Weights of a small mixture-of-experts language model, trained from scratch on English Wikipedia.
Experts: 48 experts in each of 11 layers, 96 SwiGLU neurons an expert.
Below are experts of layer 8 (counted from 0) of a mixture-of-experts language model. Rows are named router (the router's row for the expert), down (a neuron's output weights, with its number) and show model dimensions 0-95. Each number is 128 + 32 x the weight over its row's rms, rounded and kept within 0 to 255. Numbers have three digits each.
Before each expert's rows: "comes before" lists some tokens at least twice as common just after its tokens as in all text. This comes from a sample of Wikipedia text that the model never trained on. Tokens count by the router's weight.

# expert 1
comes before: " | ", " |", "; ", "–", ",", ":"
router:098173077121128168131153121093130121112159160143145158151094100110125081144148110119139131162168098088108069175146146125188059112072074147118176190138119130136119086151181081083121164084100118085112153143115124155111105079150133130080151041105106098121138159143092072091114168106157171137
down0:095131170167124108184151133085175143128172171170143094145163139085077093107130112115151194095140128161133117143130093145151176157141092189097186160155147116095096129127059140085135161142142094110144089140113081112097153092055120074155147178175172150144174111132096128141121093143118086182
down1:138057164142113137129153149084154118099138125179124163125180116135186190142086151144117131075098147140127132118126080130135083131145127134133092175050140167146116117122087082135109065099108160049157089168177082152167142122158145121129100148058083124161114132101134151155096076134173181135
down2:143115137137155087190199111174144127116119131080103084154154135138134113102198093168136084123105113100153082130073111145175116161101087102148134114105157133168081141141160118179131138125150048187118107161146137126171141142150136062072111125122174076173137134114130066122093088114136114056
down3:158195161086130070180155110099118117141121129118191116097132094090160101113146114096089115151097151137160134095101180129123102096152113165078140143108175144163104148046129130181149127162121110169044128109184147135116133130133103093083147114050143155145135126130127089083166118104114107209
down4:162164122133134142129202150171122120128141134116193185113135049118097156161112194071181149079088151119128152108151115197125173160152167128141161096098101125077127164146118095125120170120115093151125155160095139080102142178140124118136127127083104115189113178170179152095128178108096133086
down5:167118044203153161146165126168102129136144149189081129132100131144159136125144127144129137121145139087109126152085100090116107119148130129116156088137174054135096158148106125125131143143130125149127057077106086109138186051112145121108096100135113101139145133081097113120117239150191083110
down6:109123158073119086106133154156153124119142134150134150169136127119088070080129151175115136111158180151103163152121156131102134112186091068096073041066123122127089126122108153096132150123132123135154115156137096157147185054148123160187184151127155144148094145192145140071146203101143123156
down7:133160136097071068101169124119113174167134161107121095119119141120155122160136113099125139127135159132159154119112079132122144156085089125125117163162064153122110138106157149131125191128138113254138110168153133121082069097141128115051155101104115120125137196037187100125104142114115095139
down8:107198085201096110150084099176145130091068078129129137129124169127112162103123053070112096070177122124128182113103191100152090137190144150122150126114134139165112090139115156075127097112126148147161113103060118097160123147117134127112130132082130106087091115145069106081090179116126135146
down9:195157150138134099077105102116129102124079217122105145199110081184086171182151102075130097145150185131114108114115170119096118179113165147139097079110160127165111139150105109103158124092180167120141163150130130136107176087120116135087151078122132140129140102097109070104092107151064165155
down10:092070151114151107059140102116120159106068134142116083119131138069147057140131137129140190155129135131117165131157085158126144128150110134214135175118138132149144173138157157146093138117109144073170088148106191125139150056145131136142066064166203148129149153137063122115122153166097120124
down11:120103081096133131124096162175103116129125124150068126107089173145101111164097101125128118069175159117161120083145187130127108127118133116149134140112147115081090125175170092113082128101073193112151161107158086122098216131149142094106144025085129090090146093170142102091160149113177131155
down12:160108174136102128150165123141137128162167186116158174166165155145052082096124075133181145149129172154131145178114125132149151164108112111142152135110136104093132169086084087147105106146130162162064097146192134094129152081162201155121159137095087166118165169160137124164094188189122122149
down13:145157114038186122127145131094171059105177126141135127140163138154100136108174170163097136120076139123195156148105109133127142117142108141121163087141130090139124178109132123117114183112179180132153067151102084128070182163081158130094106115108137140037143111155130077110127102128190128127
down14:145191092109188118114053121134146176137128122086125086127155134131131161082168137190112148194097131128132118107101087137107074122118126069125117075096178108152150062137159116149128089188208119123104182173159118144156122133170125181141174080146116150146163126101144149125121111167162092153
down15:139097195186149131131171198101116133159116072089080128141145136120136105130127159149118145085174140086138100094087127144073178106152073113109063110167076131125098120193132077120107111150069156170143126138107077096121097131084142125119153196131109116101177185102153122164142138109152080125
down16:151185122107122143181118144135095102123094159104179117132109120110120131109173130169141124136108162119137166104175105104124117059066141077083100116130127145131098118120120137127059144194183134121141104149111117132074123120089169084138213109129096143164191135144160151202126149123210192123
down17:135046115175130105139117103103092135114116108147088133121111122101120168120148113132152061102124095144146181122080126077141212129078159087102063168142125109101171124147130153196099150141130130155107179071143146050073122078116152088165110142179155100091138107151106104144123171086133149123
down18:093126102085119129130175177142079105100183125078179191091140113088149155159112128109100121194107178136144108141133083180148137164118093147103179156091167112037128102167125126119088145182129089100152104167134165153109136126114124140128129170139094065159123176181107154153160141122127066134
down19:173105134144085126128141127118129111089127095140146056061182113097075110166164087099127126095155138157115146155097081146112134119120146102168131091179124162123149110135079174075104111098144153152021098114171119130095109140159092182128097135082118090052131172152100094132142094172149104106
down20:124145120173117098077148125142180153162102182159115175137096126146095101101093130137061126112173204148180130127150125120148117148117094143078204171150121155131111123121168092164121160133148085091151078117115124068130043149162154133119162076115149171148103134135137177082115129100194160158
down21:145127144105130169106145108132124092126080135103163135112177125086189169077090203132177094157148098150099163143104113148121146154097127146144144191075150181118113091128155135141178124133180157112105081104150107187145127182173188154144127162169186119145063166094088087142106173145109138134

# expert 22
comes before: " | ", ".", ":", "–", " |", ","
router:102212079169147149116082119103107053143158110067130177131091183149160131167106097082121123170127138157133082114126113110154085160163132108115109149115168126147104099132169094084132086140147089163168183138162102117139123082172109137077161072147122158135189146055107134100124140094154110149
down0:130167120103204129106131131082151170150142122148124114191132133106121123089199123137139113157127131133111097101098120129097165176149160143132154120092075099085108150121113166083113153130093049136066107128079140111042165142107101116081140133182124176176174127118084041107099106145126105109
down1:171147150152076106127158141115174069070130111072168139098096091082157097096115192064105134093203119160133098164141108111215116060146156100124111103155149159095068103128139153126114128139099130163087103131128112153112150133133143145153170175132129161105206088104108106148144126131105165130
down2:147122182098134073138117128106193119104133126122149125117076133105146044131142143163139116154183091168094088136138124168148157108162156154137175108048126151134145083144118080060137157096121140085165115110113119118120115095090116100130139231158163165101175164152114162117130074148165082130
down3:094171120065157143163164144090072105107104114078121176120141112096109064146178108171167118129173150148155116117160136176133160155157151091091123093098112142079148107130123099122187205158122086113155109135116142119102156171084116166105062117152157125187128201159173102138110091167140114106
down4:110083179100112113128165124131127040145144076102137093098134119118115142108110096182152134199159112131071206122107130149133107168164140095148129182162108066137180124113152109157085090201175111091136139176171145136097151129105127161191135190093097133092142148136141125135111155170117097125
down5:127154082096112144109152182178120118097155121142136154180166107174096138121079125171166121152162177079186160130136082108103102160203105136110150176198125164139168118118076126161165117125164137099101107147172123120166218135123105139113110141181123140144109125155098147109152081095162190156
down6:147144117131108112117110144101159113125095109171135138117108123181140080177106113094124137153182088093119101182099062098147116126145196162113139142092149172192198144129114153048148096120138123058149154140148093099138158152100074161150159102156099125157181159073097152057112154158105112117
down7:135145145149117115114121147179083126114134083145174169118137121148046138176106147102127135146143094118134141079140144151202200148110079174143154082138120141114156058143124157107099163117134124128072061117077094125116127127123096121133141124133154125136141166149150159138165000102105069143
down8:139095102088160070154074072137188144094073137125127127124150068161141153114103123124144159078132133093087116126090178102097054114125103145147151159093071117111188119088120104118112107109112142125168058126130103150193141165157113157081149102119138139104107201138188105110124148143126149195
down9:234098148078095137173135167087158178108122126141132175016148110131106145124158193131151100120119169157085144110101129106145114107154141104085152125148166160116139204151144150118173157141132144115151180135163124056153157126143149101127091133152122112159139161154168124177146102151105152103
down10:121157139110138118141102118121189136209252139120133119188111122108138152106111096161121151157094141138078124155156156129164113098125138083161113125165125180168122160092193121097077088148137158140175105117143095176136135077088154100174181136104115169123090103147141113111158089141137158075
down11:212118146106092118147139161173115116134139153180157100134087151142131135108111149115106091112107148071156121136176143099118131103138122212121135175181129135099155136048119141149173157122127086132127129140172093149110174104107186180099109118103130038147088132135104104104126213150184122096
down12:090114187164167100076157115094154157118091101140155063054132095142132121172098137155132091179092186067109092113091099121157114131169125078182115139132136072108122141107148090118119105085121141085117121119125137196104124165129120111141117090113101084050113177120116127159170079090164103154
down13:126090104075118141090201148115137118093105133161169107099109147144161082082100181116199156066141147122152131076173133159151115090161109171140131098181109121114126132169171074106158183123117128167156159097151130125144129105105134116201090168136176151077100095115139128168111208116140114168
down14:099108131205111145161127127149104151137096197102093127093132120084078092133138104127117145116176107126126128140126179160148087085165112056086107149210088121131163114089111161101130097131049151127122110116120047152171139085149167176113127099058088136105156138122184131153147126130166128108
down15:113083151117124113119178123162156081179088119175132133112089152076136086138140185087140193161131099117130125053128138121192123104120060113138118129173121162153135077097171152059107157109158137149081151140128112100137135071124090089181111161122070121142134116096074115098108057114103148110
down16:105131146110103151111123082161106115116155188110108148171136167094139112103035202118107113120137141130138039114111117115171112122091089068167116051085184125110104085203148094117118083129103142105180177127109110104173112136153136141160139129151084097154174140088126106101119109132101126154
down17:144063135158170124141163143158148110123173160081100028143095097153134135119115069102124115084095141077058085083172118146123171154143123118134093136153136160150123113156152045102094130092117060107167142107144094148085153111120111136110094168140108123122164149134106180168101124170167138076
down18:133133109148154123120081184085157199136141097169172125121138122149153129145136122116072068154122097024160081117117123155184133092133112192150142111113132118073116085085136103123098175104182111132150124167116174163140174160087152125128130124180109153123123135099149136152209140097073092148
down19:129133092123149133112151140130129118144196134130110164113076176058145157161141068167105125136118120130124122168102067106104138113120131138126141166138178125126183093125099194108092094151204130098101080141183117145122068184144125175109155125090124162065099069123094104167135138102094091060
down20:121172165098110129120150179131152123141135177155124115098108115120147118124089130136145149134091166094162094090125147122125066110137105158155135193122122170104091095137128130201123162158121108073121048131126215125167175163168113186119175165183130128102138105167188108185155131188166146144
down21:135133114115118128081119119124123165114142163080121143144156094133076130102111123109145140132174118067096098135131101154108128113137174084154177173130041144082182135154145037167148124165133083159130156153095119127083139136088134057084159156131093096059098161133181123168090179166114116160

# expert 46
comes before: "\n\n", " The", " He", " In ", " In", "The"
router:144152107158079190159175129152190182133090136129157118080183108118109070118129089076105129152175137103151090096071104182106177084154116185166142101142159148182172157181130180161095179102134139158158116090162099098090108137128118115116091089148139124131138084142159166162111127097145139120
down0:134167140101099142178125094189094077085132185149094079131125150152181143147132175103142099107150105132086130169133082146163176133093174128179136071128104101164137158092118114134096158104102147140086126128094104128147149087122165118083184056166149072140164104069121164177071140132089138130
down1:099114109133094112157090139117131128083133147130149126080144134185074118179113143121071087179105144175063141122131131231140133077085127116084129132166130146141176082094118113144109066133149129137136036152104146135129104139117139150183156136152098133069159142138168141159110196093131079151
down2:195111090145120144134118095122130117179138113141168117165144129109119123093143134043091152131106153196089137166103214113092099109133137153147121111148072186149106112159068119114112148180096152125076080119121148124146120111085113167179142109110143116115157075109145099203146068115067153148
down3:154104125133131160222165128166162104112126134092127113066181131055154111110139150129163182159082122103081129128152115145131118140083133183126149181131125110138149127149128103134110179190146193151145069168113088119168129153161150130167096094099177103081178168172119091106118166178108123116
down4:097061119159120145169167081126145146123131073163154121131171118077116140124122089160114083109120147143182031076164092159147119093126119171079140149133126145118160176098107074136106151131086167108134152156132074105102111152180072118170179059104183167126105118129153172131142160113130148137
down5:173088152090098162178148102134078157098079097165137117105098103133083151087081137177148122071133152081120157088124184193132167077130111126130091190133152134074154189125111134177106172129112092108108173090129153127124132120075108143113156109183156107099098164107092139113123169166074147148
down6:117120108131107112112101102166099128137145145190149152112182134158156102130149149110162168138117185177148087092099054133153122160114137128092150132160109138190172145102084119100153085097148197170132174121140101198181142073077126121205128147085092130128184123138087162168148154165134150104
down7:161121106150100149146101175096146108124146147106114090098092109150073123170100116114099120099194156126099130081132149083097151158197135160080066148090126117136080200139114167108139089115131144150121148127107157158200117136152199117153106129175104100110152128133139085111091096109017116135
down8:103137166126058133151095162109118100108082074174184160121084114128102140156065140146110176107113099142218109125161105148142092095146124114145101133215098122069126159144152078141144133153120134139096156147113113146097074173113132138110200160158175143104079081135149163142129163158130172150
down9:110115102161118129135139142085196122140128103092174111112132167139102111049148088138189131150108074152107121115170147056182118139164137114191112167138108140141086103071073173149170152093131145194128108129114168100106132134136058138125095123185128094104064093103085105103120137126138086098
down10:116111085080106168143118138068171067130137168160084195174162143037150183150113148113116120120116076165108082138142135097082132117143115118149129084163104123104112165070099142118119123178120151124170144129137107103129148131150120146056136041148137126146137165122118138224156099129149136130
down11:059129136129121093144114113100099107132093146118048115187099100136144136137116137140093154166148093151125166127110096194105098135124185093167166147101162124103146137124132105128124096160065091133160133039112190118113113154155068180106109058159131161163138203142178147100107103130107158126
down12:103110143122081143170092122162117146131154096153090116128130119152089104066189096076078097178153117115172105128108118141116095130141141082224135105081121085208091169108116109113127105110132138145098085143174118135111199166087094105100139131138191125118155200092147114120088089105154129120
down13:150125171173158105159124101144150162114103147095138057141171133137149106128107157089114204125171130145142119093131103112063159157120165144094189154181156100079110116057133153138141127130145124075144063146136182123065180141120081089127170191108102155112117142162134160190145116158117152100
down14:057132122125060150116110136132111094115110063113065172125187098180112136132083129112098107124095133173164145131112186149104106128152131142149126130133089126136088147119167101049072147103102106119124124102172165084140181083083098149106106124105160152119098104071116104134174137172188069088
down15:085189105192138132129034100132144104177088138146105110079146123110132112171078140102139119130106125124160130131121177160122116164176099152187145129041094100135114136108051111151155087162105130175148197088136158156159151082155109086117096109096110166093143176100123097129114141144143103138
down16:158137108021120115088100150104106163079125134104149091217132127147107107180148144125129133084111148180106168091134128148162101161155130106133138167105119129121078179135112094149121095133131142138126117117081211085183154074121121171119141197100109094093105139133145105075138078157135098087
down17:123125138100138135101126121121134158151111128049094130151133109141082132137114090114151121082120151133126103120100125115148144114115155071107030192127105138074108116092172180123140129161144153117115134130149085101133076083037120144116190200109116134115106135063115122049121076176172161140
down18:187137078171148116160151180115149124100118189178143131100139206106152097115117105173151107108122128156100172078155119154105228154160141055100124137121102106100183145117163093094087081106176137102143145096108113085153086075126196130129119131156124139142107108176116136132131099117124144176
down19:130142163119145179209177120127123080094151130141191189119117146135134135190173148113144120071134073131098083135165157135131139141122113089153134150113114142126085168126148170104138119126116180177115213153131123137155122142141083180092151162117152137038123123117168171107127075123103127057
down20:144073163144132108115167116118081139094168130073145083097098133123163136155131164188134093159156160163124074080142128120136135144171137154099126127164141138119079067139126093113163160108142141066141077095137131120117158044129186155171145176150099135107190131118099057076153172147144078149
down21:151103092186093144136135101144154141157130113134186204094141117153126121160138153100152158177091123073165146163124132169043154141080116178152135165166123125132179169118139129090128149109192097090170147160135168173080101094102105072168130087145132109165125180157188110110152132137087147113

# expert 23
comes before: "–", ".", ")", ", ", " | ", " |"
router:149067081117122159109130177110152182151082080105128160170134114096137127155074169116141112177121126111143102081167146181175098102101167189169151137135123133132136099119157139164173165076121147167163180125126147133146087070120109161108168059143168168093148103087087134171074116170157119136
down0:178153142168119119097078137138144132159169041109140175146161124127176103088096102176101139103175108126151121121131107110136102102088153194137167144113137118132145116109085132143175129143086176177129127154102047115131158095090200100096168066171123113120160150114085137122125172183114069153
down1:155126151129080157137147140106149161099126154161107112152123148136182116158142111093165153123176147110097151098117114138123122118142113110164147173192128092100210121152111098122123075153191147230116095097111130169083114086103125171109166154163132084140214131113094097152112088077168126072
down2:148194111164108146106122173112071173097132069146115117107106115156142167111171147142139125144173112134064154101060159103090085145095110166093157180141118137146146071142125163137119158180176083154128121161138144203133138180082115136118140085114112149126156152065145107177144106069104110179
down3:091155147116135140094132097108137166147121189146161179113131149122054121168166123192121121135156157153101083136165116086150154111105163121050121117121118128122133146151173067155127054079127076181143136129069143177165150126129106111108198127125149132116162144152160145082209112119112071120
down4:169168146073101150109144136137137131096125102104154149123093185096125119197099104105112166135204097148141117201116082147113094137045135113058097158161146137137166082141168197182139118093101141144111119151130095121170089134124110142092172134122084092074136120158147191148130113160135138170
down5:166107105119197139155163099138187104070086142172179160137082117165102141190140133136162136121078071159132129166110106135118174121141163143137149103178131115142106130128122132116207163132145124145129177136149130199076174189143210127178139134141137090114130145090073143150114170094107129105
down6:155138125132114109110129087167095120100115119166161151151105170109148119092116167179135155118137081138149113073104132127097107100040180145130145131113112099137144151108131159171149138116103177100097170148052057127102153133120113181184132084063118102113161086079107141128091212153176096093
down7:129154096097155130146141155170148092146085135147110192167136145127135164139107176124149083108160068172115106103172156076075134135084143123112137116149137098139132069126141093127107045126098138147152119207176160125128126151149152151144158128057110074144094079127125173106087199091073142102
down8:174163143118140105156163127182156118076126046154119131098154092157114122193144126133157126128140172133134159140101165151137115163154142100135038126065119172122122099148149180147140190125125089134107163074184147156165076164168084121122125149106108149155122189128123132102089056167150116165
down9:154150112126156140122141111133215172168123169144180144102124097161134192063141111090145122135151133091132130091107186098148105065110187157133122105181083064081161089163128150138091128083128171135112121163138122125108093137116106116189125107189085100166104119117141110186128179126097178121
down10:120146146127188098139122124139099118179143169093155120117100141136093110132176166075120122078094132105120099126118153218147141208122124095130158070160131087128085110169145024145163143117079122105138125138145074105100099146152153133120108081147152126158126133142174165144135183148211119096
down11:190117180107075077120144184079130135139138118149152180052113172086094135169107191068177109118168122100138157099131197136116122117087108106130090112139109104199091089129148131136079100086113133143153185087122117101165168140128116105167108114127137149132154119152118125177103198101110130152
down12:123109114125109125157203118125113143116113039126137117161131100121157090068105140092168101119104109094151110169143154110102150173047149109142141156104147115102095120116143129164113168087071145133111146150173182056098177119110091073157148167078138128140162185189121126128183122109133145066
down13:161130082126128182139085127137093145153174160207064210096147129097127134110118120153133179079128097131084143170124160127099169074106132103140136131153129155165120140104071093121120130186109134107186145124149116081091147116154079103109154131159124164219129160127149089148121167201149130126
down14:126132133085106147105151150076118119106156153153146091078158156115112109163132098157164069105071125174091096172123153161145143163144159133126097192145121150161095194100075120122166111149155148074148086177198153103136119138141057140162209173096117182134134137108154088118150157139101087143
down15:133122108140105151170135168089103084108088110106190135124118151097071198055099158086072142107109165150057116154137156081104101172128102124109103102125094152158090132158100130114131120137162061100128116146085175097163182131064132158155116164094113133109125117125095182117085141091150191118
down16:135142132104096173108112103097062107138126169104154121079167116187156163118135107154130147129105152135102093079169153126114092149094122086196094130110126164112141120139191128055134091166146088161177140188118104126089125193150153183125214159094106123122156137129055129161092088129132122116
down17:106118170159118116122140120143176064077147142121067135138133145198077063113115150121096098081113192089150144097123123084168208105102064118141110131150142142102149133187177115109110146132120132111071123130132135141142143095129122155171131206163107170129147090124118153152157084060117081158
down18:154126167056087164134135134054127125122112129155116111069125131149122117199147169092143127178153142134140097087104097136120097140145099095157115179161227096096139129149204101160159164122137142100119144133094084164139151170081158097159102128160104094102122094164190139116186140172118137104
down19:110149117146107155110126119100184136144184125166130121166120108178111106070115128203126105159154140201107149103158113177060119138113101071168106144123113137161127079094072169075143087198159105112126137077103128129139128153113167172075186140132104199118167101144135163124141110162119136169
down20:094142176088138128124162070133166106122124127102079161182128134135153120113105159145124154108098127233137104176128147100135082111162122177177120111125099121177123117136191170164103178151126077149128090177147131194143139138093088103094146147140168155186083068166130143137140102065106103120
down21:081124091138142137131117111125135167171144177136109142155152145172137111132165156085071130127095135145118114138163150138148132167123146162197162153157104150134136091198116154127157079106131156136159114177193212168108153107176184117084159127099130125144147187070061166156118201120118168145

# expert 43
comes before: "| ", "-", "|", "- ", "The", "==="
router:132157175124134079159131210168123144134096110116195116072073157158172113178094119097142120160146094184116137147140158158084187127152115193094118155164140114114172081100124141176142095131130115092199104103115098138076100132124092092106106112082148144149140122182127134120191115160106176146
down0:111097080152104183138139111133143140119110097208139120139161198184140153102121144167161165103114092124064081144147121175106159130171090099126116158080115037127128178169126101101113108129149139192124135137164170184170169132157169113109160103085111152167106131080090150162123154153102130102
down1:123129088094079166104133164137156137102119120155115100144130167151139130135048129122154212109154167119098087159158178057137137091122068123141123083157081120131181151095109111094095099090173090108155126079140133129090167149082109165169134104094104135128139140128106105154174050062143168138
down2:130138049143138097103155121105139112131132164143107131159167177135149090083184169130128132083139145078157136113099147172132151075105127109117102092078109171136040094132145103111137080150187172091162130128068100186135133100174143193112136110133124120087134120085110101128196132164131157064
down3:178104119139127111144147212193109115137134123121120140149116116175162087124039161131117137136094088171145119121128123171138122134109111189149125143171158104154118124113089135209112087170120117122080120112122089172111192236159105139147106113126102150155133098177090126096125177166109087125
down4:097125074089094175130042120118183132154106191156137123167103120138159154152099138138075112132081170128074153168102137139181133148117128096174169104071118158165156132106076170120102094173097133136135146159089132097130134123089146176106168077136150092119135121172189107141101166094088091170
down5:101200121110125133121134105140140089160144132119107116202119210099180194121128168141161150137070165094094105162173110112141118124152162152140160148075135134179140108150154136117030119127147155131215055148121141145107156164102146112069120082117106143117148072144147119126143116136119149095
down6:099130116106145117041124100127122159169134075055142114164090115168123114082119116145116076069122145080153168171132178099086146076110157047102127151093180095118157080106131158099103147137155131154154116164121106141111088158101097105103181158139056154127107112152128095158158138120099181107
down7:122165162076119151120133113097105095076199181145117156112189103180145106161125081137020130125128144156140087164120114138124152136163084118155126111133186136159122178088126109169163100112201164101108137149113172122127120137138147136060081104086155122125152106124164143134132055112125152175
down8:142139119091132082124081135142144136122082131170129070124103134151120112204112116175127142115082090144129102092151158155090131116170157119177162164152104151122127101098148052151091147101103096093157075156123135156118102189174164093108137066086099047108154124170094143116087097087137070169
down9:133061105152097091118167173088144120085121105157163092104182131082125128102133078109125091123038113130080097106111196170130115174116103221066160110075105131063144134113144101095143103118121099137142145092110156131064152125115105081125096154102115111154092101115126092126165122134098156142
down10:194151100108112082096060157097104188120116171162117146151155121095103140138112154126108154107075133063140166169195107084072120144178152089122154175115091107111175108144157122146081110130122178141096164127123181128167172159167134098059163171115149118117124103150098101135134098119098182098
down11:151069171137135084084195111142121114092104152135084140156108109154175145156170131094139082156164146125110137136134121079110144126071146154170129126116117159154108166127147162101101097160219138150130153137073119153088123141135103142068169163173178144150129123155056114083059086183087134134
down12:145110132119152119122103144153092109131167119119179118124175160147144127120145097131144129163098081142158166136075127069100174155156118247113158183102098133084187074132052121143103109138129118122166109121101118140101141192177107124108128137118093129209131112128099096091175119136094126059
down13:135118123175170078090121155084156063159172099112126136117102126154130100142136161122140148155114138159140219096182118137121192152115091112174111090181148143092150086076114124136106114085148138132146214117195156061116093130096118118169120140096081157136143129148140159091173145099115174167
down14:127134077091133108168145106045128084180111144097164084134152119135054143149169067142073156169108140136131122168121106138112139187119156164098167072114130103087148196136154128157122115102064121138102101127120178126132102079111158126146165134140125161129104157136200082107073156084172103122
down15:133054129198121139105094179114148182112112150094142123191146171137106109137180114121167102135120212135121111075182147138155176158163108044091193133114113141130115142116112140074104160105132136127124129151167196108108132096110099150124132095088133141141080114134111141141135066071147178116
down16:205153130159133155118156118166144153075100146109135139068146090160117084145143112109107103137114115147132118198108102108104120086101122180088154103157103119120159166128144210156151142148141137081125124188138130143123169139186181107122118136172087070145176177100051174185154127105109098096
down17:113082159158097181068149149142083174124136189099105108114121138139036131117166093120092127176104147084154152126134102116077158128204156110225089149141155124124111104169131108132067174150131110140128102117135090160090114123099134123106137163162130180167119109108099122169106099117160185153
down18:135152158091163111135066151111119190153157181119171098136096166115147144165081194142093093052149111174100109153065192156153109175112142112071144147104139147077141092144132101142136125148094148152137165158162152161116118105139149113122064111100150113125138122061138122111117111059203130128
down19:117128214149121072123120120145100081133086142149190106132158111111160154177124102120137122159200066179122139095119125168106105173176094133137160103188131173151108106112125102154131148163112102117116177102104061168085102076090131153147104164166211157119143133096192125127130130164128112137
down20:092170131110127096081141114092113159114082125130062105139135135109086114132102132157127104158134174107115151134113093103149168174133168111141152086132127193175150179211172141148134182099138109128095168135138148068174000075142140127119107098122126081138139128113121156140135158091111114090
down21:089121183116160122144104118154117129111174128154141160158060101150118026059169114101097104161128121082141125184094091155182149123164098099149150079112148077133144122120104146112068152101167128105143099046144105123080152134121080130146145059141135157147090118166136105142166168133110096142

# expert 25
comes before: "\n", "1", ":", "°", "2", ": "
router:161136171104153108063150134158111133144149168117089135106129113104126112126133115074192113132137121094098111136138201119119130175071121141077151123110121141185120110122132105169120092102104179074132106180191069146064190152123127093088129076170102167049148169181098121143103114150129108124
down0:140107169151165148132159136153130128122130068101098147116125109140167124148158074110106156106077128146059131136075151089125101169160112154123126110121033098120139133109078137154159081145104104092138054165134188090163167103081091150137132146141107156155121073085067156149127151196118145185
down1:135141116123096090161132148103208196125087101085160100165061108126140138172083104112178157132105128125172079116069081139142128169155151201152201144102104130207110094129109168124109104117107149110189131116137090174122152094106080152095130101129128110094150092118076124129090143128111143109
down2:104112107118091168174082157129140094082124101107133125142088104142088131096165055141114124137119157126082202120146131117132153149177124071105096098130177156113129104178142214105090206093108146101132107168141151114146129142129131073060110148168204116092125087126138134096115077089101151131
down3:150171113124115160096120110087122144086113117170185088150138128118106122123112123108109131104167096166138128127114088133199152097121069109121097094109140151181154153113167153123101118185181182100091129116135111138077151139174139077169171168075088142045168121163156110122073076126145064084
down4:117078188072150168135201171115100112144092095131119083161178139124134096143138118164130156121108075139167138121130150118115115148122111086157118107103158119073059146128053135139078135153101136122068137108126082090105088119058165151138169194108126168091117138113174140150073091097088119098
down5:171122083144163094121100130141114097170127138102097159125125137073134119149162104139132207110129147167126109110103058182177157123170180148089184102071129101086126132090166166190126134160096075134174094114171176184134147174161144098085093089129109150126115145118159134096103125107121180177
down6:095118154152105127077131127125103157119101134121121167125201115142104131060126128124139124130173114162138188128144139137115156156061137132109138117113104115120065161114171117118107079167116142081132102123094089163136143128080092196145136192209060133153107160153159115149114223073128144078
down7:170129195107131102094130168114118126140109128101162106143100092170111174137150147100144106125189110167098128140108153097073158083076093161091150094073036125146093120113121140061149137101101141163149120147134144142155134118138130107127129214117130118112153040107166036135169112114128108139
down8:095105162132140182154116077164155138116079107119102184136117174126122151121119143152105130188183087183124148116127140165095132083144131110063143123150112167106076120104129149117122164123103171147066132107098117152095187105147178091103108178099155162055114143183116139147088103091034115121
down9:141066135136127104099092169133115178120113151142075161137116095160125206150203089237104122120126144153158074093119182163084061107158118121121118107082142163136127097100121154155183137162139139120127148169107101125091187162110110152124126120173143124122093104099101172166128109142150124183
down10:106149115124094181103177144158102179160131113137108115189100140087139161180034159134091179103153165146148114122089102164116148097127136162155117144141130069144150168123191159070171136183157101130132134141111177205083135137151118172155099112129092138156130100103058178107115150139118114140
down11:109083137169161168163171124145112135106117189154096136093138106129140170173082124138080106170109168129131149141098118151101114106164139155126143108163120108103121084133089134086115110162052202091175079122118139130100078155208148114082141167180137133144123075126079114156132064140171187112
down12:132152107130136133129138098139141160118148130141099123118141098102072153115092086112132090140169156121128141151135084225159163142184075138151110071164127071137089114153103139176086111120172152164100112074093097138116062142176123113113150071160072101071187144210101102110120124108091134136
down13:098158057106127166095113117136082135108140155127158113119120138080132150120152121102083127207084133170162110100118106140114166123125103159082073140077155103140164057164161092102138131130069102122134186175114152171159146166149088133155113139148101119148157171177195103088079171129131198126
down14:126129155179139124146091107139179035084117177136115092169132197129178123139126126107107122124174094125090130126109139123186155128123071161073145147155108105125093105136085138164090115094140172140096093161182196132137153099105146142114128096141163101169188108157084155150100183155081127179
down15:096087101125092146149057091141145132209130109119091089099124106084112182091113136107102169165180164137152063137133087135124141081122116132131135092160091170155128123075110117122170103145138139148132151105115163136132142066122131109138189162047153138178081110103190154181113138145116060144
down16:109122169176140077145087135086134116129107100097097072168176144124139094073165140128072081125110193124144119121060094113149112045204096126131127101135150144072093103161072143129182112124152124138108174135126165081162188109105094142085110142156147111099143123101113118128169091132169124162
down17:069108180102105108131157106131118162141146136195191110113116114157135124193129064194147177135153184162160132141107133104100169126129161143152135089081107086124119113154145112184165141116148112147152066182107154117171074131149093109150158090118083095127141081097132061083103113091085157113
down18:137066114149099131130190168118149202151131166182103155129139143074180100158193124132140114169111115086122142119077131102121211103097132091094130133133123182131104143160191180139149184075127133101120170147124065190094119117134117164132136154104109125090147184107127171104134128117153108085
down19:115110142089104069167090125127115119131070118127139126128142107124068127140084156141110111173103083160133168121139125128165096084069181156143040185106153100105076116121128153107124079160148067158147124166148146141112139110113096136093125151141090169083116142180116169051175116072109128065
down20:104114154135099173160151096139159186131090139161168115179187061129126105135126163186127126136096139161128123017163084124151112136109154150119179157180147156118106123179150109145111083123112123130182134077119132132154120154113055135076146094170157147111182151114157127090117132125134200104
down21:165102146169123116101137129160107121151125155164150069153098092147152101142115107131195230120095127114115166130195100066087129099087154130107118180108089101109194179113106199126138138115100111115182100159149151122152102188129130166155143097108175165101131089102112073151144116109141085137